From a checkpoint of a small mixture-of-experts model trained on Wikipedia.
Size: width 256, vocabulary 4186, 104M parameters.
Experts: 128 experts in each of 8 layers, 128 GeGLU neurons an expert, 4 picks a token, a softmax router.
Training: a variant of SOAP for the experts, 910M tokens, 7351 steps.
Below are experts of layer 6 (counted from 0) of a mixture-of-experts language model. Rows are named router (the router's row for the expert), down (a neuron's output weights, with its number) and show model dimensions 0-255. Each number is 500 + 40 x the weight over its row's rms, rounded and kept within 0 to 999. Numbers have three digits each.
After each expert's rows: a language model's description of what the expert responds to. This comes from a sample of Wikipedia text that the model never trained on.

# expert 52
router:432541533561475508470442511476528406439490504492478559498541446518528459515560544465524490428543479471515494445554451485525524568484422505572511502454512497533552540498542543446573504450521429442503452559508477452537528491533504454520447565506496503569476486575516527460552511492489473492453463446476482507503496483471415545521534489537507515523574515505510493449512539483461451524511540521517477428461530462536528458509438540456431522511451514571532520473464452523546576490486525468452475549514490475527401484483513464542506547521481545520480459480490568546466483555500482528534484523467497538530479426550462528436430453448523470537524538559568464507528498516469480520547519409503491579540530580464417522512499436545446493475498462521454476505467591478569526571530588
down0:466533471485452474510519546440496459484491499444515511529469540541484456475541434463523488533493568487506463518508562525460508559479564489459498484458571572539539548448513469425470459539449501572495496491562512512524553497553435499536535573539496488534443417519527500533447567483427539506510453514578533477581502427515469542490462477598497530384446483498511519523540525609489493522469499573544477456523513520510523458535508468500474541486474518569478521496540522517482507437519581553564500420488540443543438473449473554516454492433473521575443468514515516493564567436470506467577497496496544463469512465457536499451476495514467534510476476448481461468459505535522554511541475468510469472428447473507551455469513499514556492541414480440496514415442497467503551542517533
down1:445481499538443455510483509521507445480494490468464403525463528507523526480452510530475475559554476536470493492516471510453507487484504473500484520473480533499499491523430467438560511462455468486554474470500501573543487450540517509499497427487444594541536521510511513518547509536465505572507587470510510535486552542477473503495451500492492454470468483501536508556464453483482479463432427489498440510455460501481399515462553513567487473452502521549478532498420490470443518517466466508462571591522511484438497567554486526540479476439474433484516489489581468539496505588531563464433439495542487536462541488501487476504517524451487519548549524516514553550480447562420393572595452492561534541514526601530492541531457459584473532547442489509554482471464548518467538469597433
down2:522488508473445502489488523509498516421478461490500468545516545491445479478509540555487498468523532537432514531498533456547512570452496588507492468444554492456511531481523418428548513452519487544488525494477456471408492481459465550481476551485463499472522487512480556496442408428461483531542495509532479488472569463555549580484519503420499451530448550555489518455498518555441564472558609461519531409486562558552488420501509539486542486554539538511479446493578486579587474494511526534479419482538491493458458525419504427501505471500525472532500459506452496563506484458560520481485486493479457511554558455512448525575554473443526563495465528506537520488570506499498477462507515487509454564444445435482566456576511496474514563474448495503516492442499492470512580440491510
Description: Verbs and their stems describing roads and places, such as crosses, passes, located, continues, and direction words north, east, west.

# expert 38
router:476468442434557474496551554467527476447481430503525539516479487510521465592538531554519454450511552477439411494494451497512466468528504563486478495463530468494497501455523523502561543540463476542459536468494552516487459537518432452525475503495496582502532488425488526469508481547469496593499469573504519483558462474471448605567505445462483555470538546491531512547515516462499543540552545534480487542502491416581471430498461417480533495542497444569559462539480508518501525495598471505449488580562463468482508516530462481473511520512555539443446546533536559479524481503439466499528467547509531491484467490487514544535466449521518469442499523549537468412524479481444401466547475438473541498486481604434475512533560463497552504474506438528525467532463407441487497498527526
down0:453501487516497454533457466477590553497437518464528518505497544500485511487475526429500580433463489526521515487443424531467472497495510473460415464489495527522512491431510507558500465475515452496461518510541507527506472544457445566527511478464576475543531516512539472559468462522489517421514485514541523457456491513516464523448526508605551542593531498461550453488584541531547473517504542474503497471434537470462532506515405508414554490508518594515493523476556565513484514455514500580455390494461448506550491446570415513505571506515499549527520562505519528552508559532455525502481469461540499423514508461454504497511540578501442514548477511423471538449468465498509526587467557508512467466607490510436447492520505477465418515430468522481496498573511457482500480445507494
down1:527487476478477438439475558467576532478552531464538473525459479503476514499496497381477486468522488483480466557410507487533413538456558537557464385557503545528561521399499486438533454464532578463518516517530486514509449480522514462432506478464561455552461414518443535526513439484488568505511486519513535484509492559480494484548468548471543526569481509489401490531475465487526494476428523522484493551484504524506453509435451521580550537494567566560552579522482524493476538539496468515464573512493557468518538493492524434471544521530529564564544494518479562502554497493553529504423517483497503539473547512496474495398483506448466518521491512470449497457444479564497528499490536480448516526483419510486548475493487435479447525547503430577454557513480517420503483512482474
down2:533497502526485513522526492521444459450530506462477547464564516549484473573555534517527477573528480528517523512556501483508479418513476486568513474506534495530487494506479504439480437479569465596589453488539461470422552475475408485508521514554506487523520515484486533518415491528467533469510446533578460461497516554542475464453557441470474540508497465496497508400542451515527539456514518530498476494471503452472486535512465618505487495534547478497434534540467502423429496476521549455460522539479479497534536441485512479439530419450444484526526468475466503565525518553554470500478566540570529499495435598407521510502498485501493504527520554528555424595431438466472454487438475461529532489553564449427508514493524552524482495482472500542488583471509507544510474496420564
Description: Word endings and common verbs inside song and album titles, such as H-old, St-and, Love, know, plus tennis Surface: Hard.

# expert 47
router:528526479505474489454481527486484551448514501439517529502548446461521522528482447460530446556608507442445509523502415498527492498423491464526494534512486521515458598545468523548555477465440514540509519508512504481440480552518546500491447534458557452490451514550582444540520560537495519446432446428517500505409521562494480526446532425513470505594474460556474525481449465501559459496498513588504521440480512549583455514446498473497496445494450514506565572453517534529547515497489490483489507512509536462562531464481508469467436462495546465521462511502569524522480540448586464491538517495500545473508433509515449491486455508480590470541508523504526456445590464469557518500400475557425451540503524450464480473503542445548479592515516478544573509478444496508504486527556498
down1:542471501503508513534543510544528507431539493504505513542550514546455487518539479480485540574441547539527495512520527499487501569592488369522523477557503524493540514534491574523538502561514490483487579487488511463502533401517440488439460466546521477509437466500481501476589448509498425526523510430470463491535436470526600527513467503443496495491493494543479528501469463482560505520545487498467466478518443455494569501536515581542502475491477515546444568539470539493488527519434508469509597450566541476464493475499508551472464481514475561503472414445512533443536462487507565436457496515592487464514523526446585508528524417518438432478427510517458539581479528452516510442512427496418419530505496453545492544534454499462499472529461490416503470539469497444516523512472544
down2:609550471464571449492506462473448542546508390449476495445489525525509498478537406525440489437539520461515478517451527476525448507506446442499559436506554470538518511470496542538439485504438531529505502499482484512486491448525457541442454544469508503528558546432532533532451459557465476434446517538514488471547529506445441555502512519456547459497492502480585490475485436475497490497552522531527472564522557517481444585414556477491522557520500521529536565486460513588504443519522518451422497534490480550491517427518509437542477521529571500425541567516440510528420484535483458498496489509498536530553524527469473388466480481500527481511493492519509537570500554519439538557444447509506520492501523512502501505501604490460576510478572448514430443492467532511500517523486435
down3:492543512459468477497566459460538554437544431536544510567514543485523483506500495468481549559494535458533570510511491476564540534445457463437521528506520494490460491450483531523428461434470611545458515414480603508442537472501530542473491510453466498556502505494548493498473557489538439487535446449473477456469527446507514542476581530376419445492487498603462457560521481506562490447475456560453465526461527530501461556458472471473533475488603473455505543454507530508489501551518522529548464483501451563577543438546533509515491439489565466530474538504571518447461477530489479470473513460505531489501546474480496528474528465524448479453458530536554510488514461510530505455468505547525437514481566402439531512472411522520446548496526531511523509521495412501473513516501491
Description: Pipe separators, semicolons and line breaks in sports rosters and results tables, often before country codes like NIR, FRA, USA.

# expert 7
router:437562555427527472528556549587516482427456545544484530511454486603537463505503452472537442587460503457474485509539464463478508483498476467476532538452517490482443465455509525465478501452437468444485485495534530473533458478448568594525468473529541542512415511491565443532507467479493471513546484507457549515474535505411538526519603469532504474417510556501478494521482546476519538518454494489531513521516527449451456553555498546502500473519456432474561501477529573505459529545548516530465521536448545535511468448535499454511477438569544545520565508453450518521471436434532485506546538552518489460506499455438532423562530555451547439483511506440507500487518472534471555428464548502515497524465485475535466489462516506557497567581567466523466461518483491506543514425504594
down1:456541501576575463529552496463534530462532460542494509520468519438523527505536519527407446500469490482443547519547462466502436445523511558565499498548549513534512511496426538495478518481538509455424528547506468457544456461444533556544593548467465526538484457537478524520507458515520552480514525567494505509424445438465545590518470557533485504498488563500502474503589542539423559443452506478502525488472509539542541508521508574486527492486404425471501485559528488544484521564497556502502471549569564456493498505459421553552546462519459471496586520531485487525537507516437458419478463522531517522515471484449497484521430459537458430455519501504450534552520521447462522447509426524564448483481462486444541501485481506501495490488459495558482601441561468519472533441535494
down2:559497522577520462462519509495485480521483496539531478440463495473487410582566499514538551507430490517481559435438483447520521479501429556528455446498484497531487546523496498500501494510464458487487489575552523426466538511449434469500527540554477514484459490488430474516435470540530516527511517546464507496550551498479562418489465518498497540470532441503534528462453499457513532511541503546504596543500540496573515473567492465505507467518568527401552501539521451554439511480452467560508486495480534525528561443579542507532485493441509498566466440487520508497452550526575470511522513492443590497482446450506449515458420481524444487510435534574490497450512483520437542450423551542488521494499478432576600485445497515487584482521503594462478526488566474522541498456523546
down3:509574491477465479553463577551482431495471498446538467537438465445477462602493467527553493501575471456504457454473474468507509472377570494501470569547518474499508463544516505471527500450550502497470546430519429467524522502506529556457554534510488500414499469469428490579494494459419463453469519575561500548533483479508585427437525524475566452532491450566489520562518486461521593504513512519438532538455469515540487480462535511505587564470452522504553474435529492487471497556463506534541464466473556489526477466521483517529433559454533512456464486515489468560452444536454618520483468472499518470494487511560529545544529499492574483509546514452507542502461532496536490505503501504486478469547543510516477519526536522439471458486553395485449491511494572482512560508549494
Description: Word pieces of English given names and surnames in rosters and results tables, such as Ed, Fred, Rob, Thom, and fragments like er, ov, og.

# expert 56
router:534470514474489494492562465460469559509408467494423482519561557525546468544578431422489528547487527512531587515549425519445534442446549516451493481553547482516526454448568537572526520520537518492475558462494468562487539532521492474501434482546544449518529539534437540502486510537479496539550519497465469599493530532524461457595513496497462552443539463478475463549526482527515487507509477455459542543441551428512480474486495519533480518502562520481463454495548546495442505444503462513520525460521478424461533594435486451526547513497454436488513484599485533506476531576553514475412541487471531531499548563519446505519490552478524466514515514533533454479519542501485539472430502534510528440478393492422470561493463474485546462536504403478473514484555486500531504444511469
down0:525473502483541553483449521439535552464436499536511530504465512504500481533480555543399499418558434541539474549525518520539541501467487575368478564540456513443538566548463423472511473505496497598509536497410500498573514458478517499611473500469463521464474491501515463478515562525515492550486536544547495454460558451564553535497524519571498481497514414425535467509563550506476498478518467525514416430535491477483497459471512459558552486557521431518541510479579509432486433499487371450494497530470529496473526463483587505511442500432451535573528518521471493438453498503466479518464523459535493437514487463536491491509523556488536532532496505515473472474520461510579485493504507425529507499514556512483521476471516547530522535509457580489480459507503436470517482458499533
down1:469554476482446502449535447494481486562469533426551535515465454549492584497483569448530480465510485465453560419502524496480424516481475537517478515461531439468524525522487536487488460506567519550562477484488482496523501543488507519576478461476438521490512472476454474516555536496529556493558513480483520503510491466450518455450509531471442496496565548494552525533491535507423515456476475509560470488517554509492462468495436547579454515540471426487426498570508496528484564536520518535496451527503555516452500498476526590537500478582511502505515486460524421529607515509549561481512585549467473465446521430538417428535530527486554577515548441487505343512523480482538481456444501483505484517433551498492513513513493453516471460474482453525535486474550524598484456476475399
down2:546517469551537501544470435492544527453590461481409465502470541480520464487469549520551485505523507475507556500534497501513513445545510382463473523478473393464419531596461557462562511475491513477552480432503496400483457495485446493470463531521557446485523508569488455518503544492609526443511574566580511503510408460547527503476540506438520503531561454533565458500522529483504460442455579530552474518480529448535540581498556524482472483554501522488477556493458520486491529532508539491526497458541428501470466459539509541512477575555497426567473489504508527486467505461500471472456477507463402525531469425535505470495543489477530412513510545444464556523517511495484538478506500467489565416488513490509517453527431531436493489534527510528484480448483496536500534559506531
Description: Words naming wars, empires and eras, such as American Civil War, Franco-Prussian, Soviet, century, BC, 1890s, during the.

# expert 15
router:572547508582497526393528484502540514499523536444487523494581495443489480460501512498530484559468527441501617521476480517531543480546551564519445552503466437442503485578504486562522475475464499506482544516485528500520553557493494493460492453472471391480541494497479584503509490497515477511498484511479536490477551491465522559526432482451476535429480529514508549536555479556515524546469541331499571531444486502455486502501536532482532551482548475476496518502486496498539491572520438496485545441494545472453534476425522521496516497469410429519449477519480442485441426524507508485414470494497473452547523548543516479476440545590483542500481490497447544458536544559507515535548498480497540441418472528527480492446465430479514434500501477494503454544547549524475407484544485
down1:511476516453488478574466532511549535538424481494473427457522414474493445464486546500551536513497475444440489521523414437473526497451523487558478450435456514523567522523503478461546532529504490440502494459506520462501478467498494481572434479523435500500465585474535589466401451465479484484434560496503561483522473488472491447519519538559472514445531492442512552431551505438512484463433493498498523457455504464457520425512488551553524532442472480507468536491543566477525571573475537477501497439517439492533490558465538543532510482493514521550458505555548479507530522475461462493494471438547530509524539419478507538480491541526514509508510512494508517568483499509586536481564560481519542443509439604540551437521476600557535445495436471455491492524573521453558456585490498
down2:559514449492491571503518505481561494493464494517520457435534508516429526458454510491496480467495430492567526502499497419521489582488489478504540558536504531472535466513461512466446534527457502516537448454474574547472480434468498486488469476463489518436498510486485445524526480504483449479454456485464451513495541556562556502498507587592509521529434468473504542512490477504492505516535569484434501491505486511504527438517488404511375532494513505491497498483492446454573557451595461522440468453542502544578443511520535502560530582532468538588543600453516537446514504418480557463456476427437475564473585476476524554435533449504488512457514527523624473536495491480494514503525480508533470495493523460453495492510426444469504490502586489460531549517499454542527510559519540
down3:514510516475509509488500436445473506422519496506513488494497583506500504484540505499490546567488537495497434527495465516510495501482524393577464520574506440458471414479460525548576551473533476493489506487513546535503530522535490543429547483496511577466379538571537481551509470491535596517486504568457460498490437461483578433478471513469491479496512425467506515500473495555545494513471486503546438526470511493589479457498499479481553469482534492451462520519492586499422455420468554479538468465564539527558476452486507494444528484472511506441472519530508463498518493526529493468486484514480536443501531399487446423503546545419510503383486552405518542509504543523529532488503475534599472527494575471508569515432522447558443522539501593472488539504497527525522532513521475
Description: The words the and a before national or official bodies in biographies, as in "Knight of the Order", "a former United States".

# expert 20
router:600448479568403492498496514414508469533479487504602543491432507487535501455523492534551519544513537449478472521412497467391479480474535467479541515528436488583536511533492440518520500487554525441506510538546465510534459515527519464512524466497453423502521485444477520528525512488553524510456446559506505506463499463585502514503484449499389522427521597473509525469565476517493534595481510458520584539552499516455509475515537464494471485548494566490440510535508504531479510542489513507491552482502486490486558534524502485539491404509448440503494466529499511534511541483575437547503475444567475525470459557505550459462450560579551553527540507542492537452539536467440468470528437455455541496507539535428493488486497585438549462551517490519550457513544449443490483492459473
down0:554457451489519524477463499506551477584465507497483440433558516567517468534391517501485497467493486480448507514473504510562519557518525582549468489462460571499500581444470478572532509505463468432429496524480491583479466441538562539624459482515608413531496508521584481491468519517551502457504491557520490503504470511513453423503510524434529492498496508484457494565477467490425509412473506462584500539516484455461478486492491553517510490486513499474470483434459485476501519504464500470500485547494489503472497475521465445453491519483485509506400509511469520513500562476475441495526502535557518458520529462442489523398495532526516481492509480510459508576519438472516549529545586535501524501505463516536539486490534591512474551524488611458429613478445510523547479479431551
down1:530553510493491550520492455486505509423479452533405468543517472563432488451421500472487602491512426526509510522519498593565497517496520511557492516498552491498492568536506446477555497562480512517509573517491528549437423447513503574479453498526433527440512530503502553458444546404574518511504482540466495467540404520495466500522486503514508560487515463517463523531584534513490485558503497512512504503408505508409464454521455459497547430526472485456521511500461460548499495449555509552562498497554464508501506503562503517470449516574516478565397473468442500527472495491539549515461453489487464490442504515522562497536469503514480421437519482523486532476487529456474505484513512487465511488442567540480498600498467469537528466560504603494477480416459495521517505393552554
down2:534454524489542559572495444430548487480503533437491518521499540442532501513566447474516453539470522558483528532530457622513441521476476480538471524484516498477559543512517498492484501471468566563536495514486510504504497494491515486445438452480544482508569513538566439549443495449466523523520464465484566497486512539540558463487459486539479402511508436474531439461526484500553444456495474500547471474460505517657507486501515501423472516474534619525505491514490515514537472472575502473452575471475501430526511515524446496525540573554490470475462585484497505504502516536504475478470483511404519520481502525556556492459460512492504563504449448463539523501567465485517581453615511511506481533517451441545507480568496487492535520376538511509457454455447516520480516468550441
Description: Articles and possessives before a noun phrase, such as a, the, his, their, 's, often in "released his debut album".

# expert 60
router:498454535593442493468577491508463487535475461519517511537461487503416483506559486477534516487511519450471518502473549423451450478401510576559518505502475497535524470437538517507552418476520491525488487503448460522499495588553517432479594452486516461530449565422482572475451518495491533533528544489533450483454442479546492470512480538475415519550507510452479465594552417508535534484522487550536487533471488524518460531553513468536502521525526513444434452546547517447487510489478476571510489460503482511422524598450481456515498523516454469471495453545512535439495534504515457473550430466470492446490482572490465510526445539545509486526567448512512480421558552504564453555476454470531531499454476502468483479462475557516526488562546490441635506514561469470553469501525505
down0:491480571520502557506561541478484515461510530549446494534519469496532497491465490454418464501514477530517483511454518444501434568530509558475454482476525543513501502463509498507476521537508539483508497439539482458535498496418525513512442563526459505444477526582475514488424464486462560437544471483558576500543515498429481502530546526461591480468511522545561516543429497526560498508456577470582473576462479567426508516488599542524465544472525504533540417470462511482603533456580515446406461473460583494565482499533463500467488501476513507492460488565498454487490481474515508514549449502483514514538568471511467498434534512489465471534456534473517538582485434503499569524451432462527510515542526495471439479551532480520448441499461535392437467562442466478539460533483532
down1:483607448484456480455446494472521509561544527505514552569467503508526500494432490456520416464567529559446535525498435498597536510438536522507579561521506524438465475511516488434493532608599436484529537471480432515491416485482524470530528468477558530524500468504501474505521508507448489549493534529515476516458493509487532482568494514497567513501490540597522521478450515520496477585598416513495569462451534479489497527500472528432500556496510463462446416467469503429501479510495467498478475464470509479550503479558608519489481517496514452454541486550555557493474524575583539515463480431564498476506493509472551516485460499507494534575482494530504436510512491515502517536431532467509470494466557477447462507435518542471500457445482506493472512541454516568464504456401441
down2:476478478443555487460561532548527503489487605533445492530374522431512433488521475508532458487460494536505505491506486502488483464505535497614503519500478546491498524525513494529518518564517530453485530519529572453517528464458564576493425487479493435501502476523518501528529558600530532539543506462485497445487471571583497431486529482518484557468476442545490468513501440492444397528500471558491452547521560481607517509529542488515594533459434486503447489530511616539465589531500468531554519537543462448542458486429523509503508512527478504450485382518525503482516504491522531457525456516454539544508443549482563486469479468505523476549495546429487439428508544528498434471468471562522469566502573478533500489498518504514515492513455451465466509485451485442478465466500515
Description: Determiners and numbers before time or quantity nouns, such as the, early, late, few, same, digits before years or units.

# expert 51
router:550500541564448537527482474549512558521533474545488480433523480468487491506481444474450481499563446502508509537477553497526438478498416454518494505545552547512494549525518481505539537588520494513449514595436386469539404524486470444549514492460487519542541414448518519528453515526479483481410467444448491446570492512437528579483454503467454480527485449523499571531594546436517561497537434515415510481449465544451517551458508523479537449538480449545578493489542593474476473492496466458455476526556464539474580507487474514505551519481500495521486509482495478530435532522525473460519463522548530550516454522531515497554425589490461507524486495543478459472478477532534580495462536515538449482454548445532523499427502482481538480476475533472478500536507587482484483553565446
down0:484472500492505505511425569498475525441513565518480515547526478522468467418566490503540448471508494459457485508517510501571470535485457534458504501515538503522530465529529494552594450543499529507512494472494461493457515469582453460523476569428503527455494498535524436538471528482552532547572518527488482498543457465498553481550479519542431509505478449551460542519565552525523455517490524428464491464494478506455437490507428493449496422524571514572548580469431471497484445526529516445460520531564533495466501535560475476459472478544512513515549521453523443463515516401500522494496492464493521481490470518542533476411515485556495520560502468467514523442471468512393537447537499524452457508512441451549533607572546479448465433482481520453605452567502622523505478445518467
down1:510508518491533489570534471537497523530469510509466505457471454511499544464445478502500505463556487438516530505524432552410520476465520494451490541475529479516529566563549519482506504431476497555538490513554469536550481524547492449507552481434522508490474481566540500557576547459538504511489398499494554464480494465476483478532488499444441535567490390503575497478501442497458494488465444469482547532537493484428458483604454502464531547551512481439519489521466485508506431501441577587534415567487484485500455440537482457540469512403484492473464558500516473514451479590417480517476522551517507491517509467512476525518471483511456437455467505559459530457479586569493489513489476570491462566500560564496594488520500520500469508501486435432502547521524465577499563468599505
down2:450396543466526485489485503559508538531553529541457556484492480498492452446531502504431439530480515534546498555457459486520495520498487523507529518629492542456465499429475552492529540516511502492487480455482472519483482525486490529619428521486502456459489475581447474471529542537603434532574516518460513452522440512583469455501540542489519432512452526518570501461524520549441432456527520445521525551465573447497494516527456526515482536531544492517483463449460467523444467513507491482521542484518536508467449527510558527547559488527485516532491527485507406450613510482430534482430604456470516504415604515511561482477462505550515510484545529543516508502486531460528562531520497450467468498495433427488493489514455471468455506479483440500534532562491429453500469442481463
Description: Dashes starting bulleted list items and the first pipe after the first header cell, as in "- Born:" and "Team | From".

# expert 33
router:541478533480526538480537478516457513474521576538592409512520491504493456494472529460481519494554472456550533543485475440511440411447489483433502534537401452561489552574476500627489463526528527608471468472469529474497522520510561500491475480493407518533463465436487469502483503465436475428504540525433504463527465443517469530563489543516471555479557517525579485507489502519543469507513480498441539447508560500563435465485499553507604487462479444559504515477509556509465528470424443479468494506590514502452526463460521458429543555486488496559515514502482474493443564440568498469496550489527466480474493505523493493421491542565523477527499513510402472420539487493436530531497491498509522463473494546523549471466469518474500498458484523417500499435456583486513486479557498
down0:553500493435526479462537479496542556469534460482472509487512470491477555578504440527496455475478511516526492494525529439467489545525451540509553526480532491538547484470550433494453523572522508525451516426499522502542502504552577447519478466465463512589460425529477504375497455505486510573501468494534485530430526492527496573507463528521517501438492518451525478447540512607581516521490475522509497519478530540539561528561555570456484532484484410567576441521533472482521466426545490486476521472502476508503480526579441490509519530544514505499457449411492519475566449499483490548459499517548466525498525548478504547467535505470453480491534486572475463578526534474464461529491524440448495523501529473471539407439508517513457581468457356464453451578475455494531519509534451
down1:446533585556553444498478528487530475471544487507575564497522549506544543518547537488530460527507539486495454510564527518503449559421491523522517462478494432491551517540440442540497495442491477522489557516434564565481484510463461481511444463496529511517533500480442595504538511556451583541381518494591518523531472576441402470441561485482513475482513466516585475544480447509527458466513490545539521510479542532499570481437527434535480474527477558464536478444519493465519478480489501486473431497431488447511393504497496469517466490469472461512551521546527548525576448482502497479508537528526421501487521432531536509522503577496503501448511472468595496513435483430464591518469452456440481501423512515518501498505491487553463500460499464553447498531446518576538524508516490
down2:479478511490588519536496506483466561557551484473436499588414567500434430465526491459592475570530517474476507491526479470447489494485443488500530460399478454501511530509465442445575519487445547481480506503531559482415494502494448533498518489438509536485651558508549536484455506486498487491543492516466443534444472530462487474487501459502521523510502480486439482557585535547482415515430498429512483492480471556469520481438514501515507523546499524462513461536452466462520491470433531512548431569559554401485464529465518496474482448474538517486533517499441480513477476475551543516475504446496522504540534468484566575527534508506509469448519469485551514453467509552543509450518530533540483538549471465530518540487485462554580556505453619458503559467494466465526491567472548
Description: Wiki heading markers (==, ===), and party-name cells like Labour, Liberal or Conservative in election result tables.

# expert 16
router:427530433359520463492450479516490586479549584454481514463530463474519426470499507563521465516407569467531480467519471525499631579526500505423492521505528544498436468473534498508491529568532523466545509410474452512439553516479485552497457521457497496451464568472495441498493443503482504497565504492564441489490447464491544507495543563546495529556530590494508503548491501533437595411498533465535491563434497518569504516488456504485447453475477537559521511511429520466530524488486492445535523409539485554542464516580507490468544481495506550471544580518464534486512494469426539470483455524482494592454521493554512439471568455499441531488536484545505509482503498515499493506461479540477450455464557524506535546478527520438505499500484460525524517514490503441495517484496502
down1:483506450458532513478498501441448497463526476531479475524510528524480486566494544524548486505523522425485564507467523504507485499538584537416472511561505490445466560482443484503513500518535494545519458514440588431428520462516504490512478427566480527547464508514390531514564534445469613516489513498588433470466495494516443528464487586507411553453449478439489520501506530460455502466498587517469465499466486448560535480539528472446517498560447495505571491487548481513552480457439448465478509524461495559464451476545491542500537463550499470481509547584531471504454513433509494505500458483462479475464468493527457485567436504491519429478455522570565484449528486517536552551499513479582571478532556545503527491456472547446513519453546463546434561615483464493464514484530514
down2:465519514532536504498548504524482495481538473478505511513565451430469603453517509538484408530490560458499442516456467454568525551521556512450496459479459500521441504540519523497555534524564480592433468471414542551471434576470515470485435493450501500449485489377502499517506490437541471567533465471501469489427463527484454441455504554442491524501434438459556514478520508462451554473535558515531514461461453476480563526516444469475587521464477633523477494421513530542469527500504494452553419525523478450531535503526530499470491476440515553531480440509556447526523552472506494443442540525552485473480514601542497482495503505465536507482562426584484515562478490534505440474483508549532517504514502499539502543539489490490503523474525528530504492501481499453608516551503495
down3:587497493559454498533454419474468552518515426475535563532523509557485470490478466450512469457507477470527476449565540578512551438533468528520503495541567542520531535525558513541478544560543482470550454456503491559478405565403528496517511504587559497485454517496464518502535496483506440504522556467531515480484523534490533497509468550501462551554478493441482572574448456548552521470510494513477445496476469516498479479519510550456490497490466518474499552499449573460478524496491469536431438505449421475613461521517537529471513478561471528552468446463470542494555456510539482557466465538429500449522460479491441466505474526501467438582523486466491508461473496449585477531513589491392496580480549539433495493480517464429527481472519489442430438479499455486479480480553499
Description: Middle and end pieces of German, Nordic and other foreign words and names (Schleinitze, Staatskapelle, Künste, Geneva), often around umlauts.

# expert 27
router:477445449468571471520473432533506435466476467465535487532520445478493491524536514557460508507474485511574493467466546559580512568514497509512447548405537542522507482537556479512595435536543487485535456453462461481590513529483456536523526509492509530492497497491514482442565507528506457468529470533582450539487489422523495544535471447430507554532436461528471445461501549523529438478520463461474549443525468474552549477525475527487543501486510534477510483501540482575456519516490575574477465552493494515586540513543524556444476437547591463495435502462516533454593458510507489411529428484441520481492498458501505521451483485524448470564562523528481520436461467540514602470550534489551446444576460493474484539467479525449509496454455442515513506529450483523482475542472572
down0:480495499512478499473539603532537434489496463414520490465453508527490517527511479492522512514526450458417473566462518520511490485468448624452510561494589468508446524543465474546556519479492473501493541508506525610460507559548467502578498580586496498464468533406480456447495544456441475477556454546560471516517500477454529461550504468491518502523443448485467441515533450531522489505518597455545472580496496502557561473426506524474557439445537466479442489473481453481512576436478461447526505558464508527445531501477408501455490503429500549469547492486452489491496492486536549453512562492530440526487527540439474499535536496517547443547522519533490515540502520555490451468513523545534473501519468545427522502422515517510510538475529469469461548510508495398495486507509593
down1:441475522505442542500464489502494540486462481525434492520484486468476467508426439482532567601567444507470529437521491495394450537517545537472469505473508450515468533488501490443477502545482476515457485522509533502497481491520525541520561463451522494371468513457474552566507524573480488518499461548524452519508505564525496446502499535532536507513434490495518500534501564469483527437550522501500546525554563523517470496534416449446483507497564461463488448478507546566570535412545446477531579470554507586487453446458500533478473508549548521562424479522457523623501545486527547461502459461478469596492512504466538500453467506510522527482484543449494515522458489457514396440407469528429493465524491560531454488503537489498496534541460448512519530594510497485556470559506480
down2:585502515558519562500459519586489491451526440516560450537473536431455569518479480476534500596545498473414521479524467434485508517538426447476502511503503478487434507488487497503451544436522510515541505482463455493514467491468503484471531496501536466524506489509474480489553424515492495607494487435551523493434625490415514508420504564472553521475543549490494478508568532498477508496508544457420453506457479501550495451488466464563506517468460521420471530433512535506518501439462474580517519503570516498480478525538542492490538582443463489515393527525506559438495455571436523491523536533535493586519498513441497455520458524450525507525478516472471488558493515442492479512582551461456497461524588523563471490460486464463481573524550518471476534483450505463571455500499439
Description: Early word pieces of Latinate words, as in prom(oted), techn, exper, dem, and p-il-ot, col-ored.

# expert 35
router:521447521474521550506489463468525516477485592543501462438514505532525431488506508458560543455504557470460449533431517495500498445539481498515504533571496478517515534520528429563503539547519437510517470470518495522512416490457443433494578459479494472491436478500499494513489467405491444472556442553539540503485508506512511508497473506464523473514571614507482537554429473484512488556471548591496487493514582413566489400454511467474573512507524506507459494478444543527508519501506450461482520493585453447500413498485514551455505508487496511503528522512512502489501525520469472574554593505473498424512410565467559571500467559541475589450511507495421517542518520452554482514503484509506499508485520519436446457588534536530535478615565472451538497471527483500448515541515481
down0:500471445546515515515570438523514495531474450566515460532500574500528498546506551484659526426446478512560431517526502485461486519469507421511483553493447525489461484505506491411562578482449419532488502568468507545492518531469543434455497450427554548456577507471547515528510474521482507500446493365500502458510470469524509477531527500450495467483549443467563531469470548518555511455506583510508569456455490499476544516512460469529446492523408526472480560549487474521519511495486514521460465445507466559547489492486529457557482497488467507442515461554514531525465602563457525483491466502517526523529505505560501454479502454525523477545439514474475515482495503556489445490506420491529557500451534465519534508581517503502554558576529495469444502464516490549421541433447504
down1:573466524471502520519585459506448472527551497544546491535510496441497534476500527578507557601506561505480535546526478459434502515507463483475542458435567510490482463475479449493417533519526574538548444489544422538516458495526538534442459505575511537485467530531479495509505486495582520473472456508465516526419509542480519409435528535531488509538512536439466585474577453493475493587484492493485612469453544443481522446472524472484530498517512495511431504456487454558578512548504522543469456466464484518520598453527460465513523484483555502482545525507483546572470391538515475522562510519437432488441491493550502531469451432473544529537490540545497482483562490541455454513522460505509453468505531427519551536495546493477469406498496427486489510498505456546569483480457500
down2:434550540567506529465433571410501546444455531544516501510574504487470504500461464563475491563528475600511485447498512458513501506483525578539493454493550457505483547427412533530474506486462497459496494526519457510531498472514457531594467523490482485514475519417544483503495474523486560454491477483511481536444440515528458534437531534460478510511519474455460527516431516523540507503496515533446551565518561555462613554479455565501416454522561458452565483507547478499516492504466509561444451463429508545519487486502509478447497471362507533472537497507544513501476530398476475554510450492603527526483442435429490494530503573538498556554501576449525433481564485478487470493467524486514480480487492548520481515435543534547500584477455524500493472512521460533493510504489474
Description: Words in award categories and nomination tables for film, music and theatre, such as Best, Supporting, Soundtrack, Album, Performance.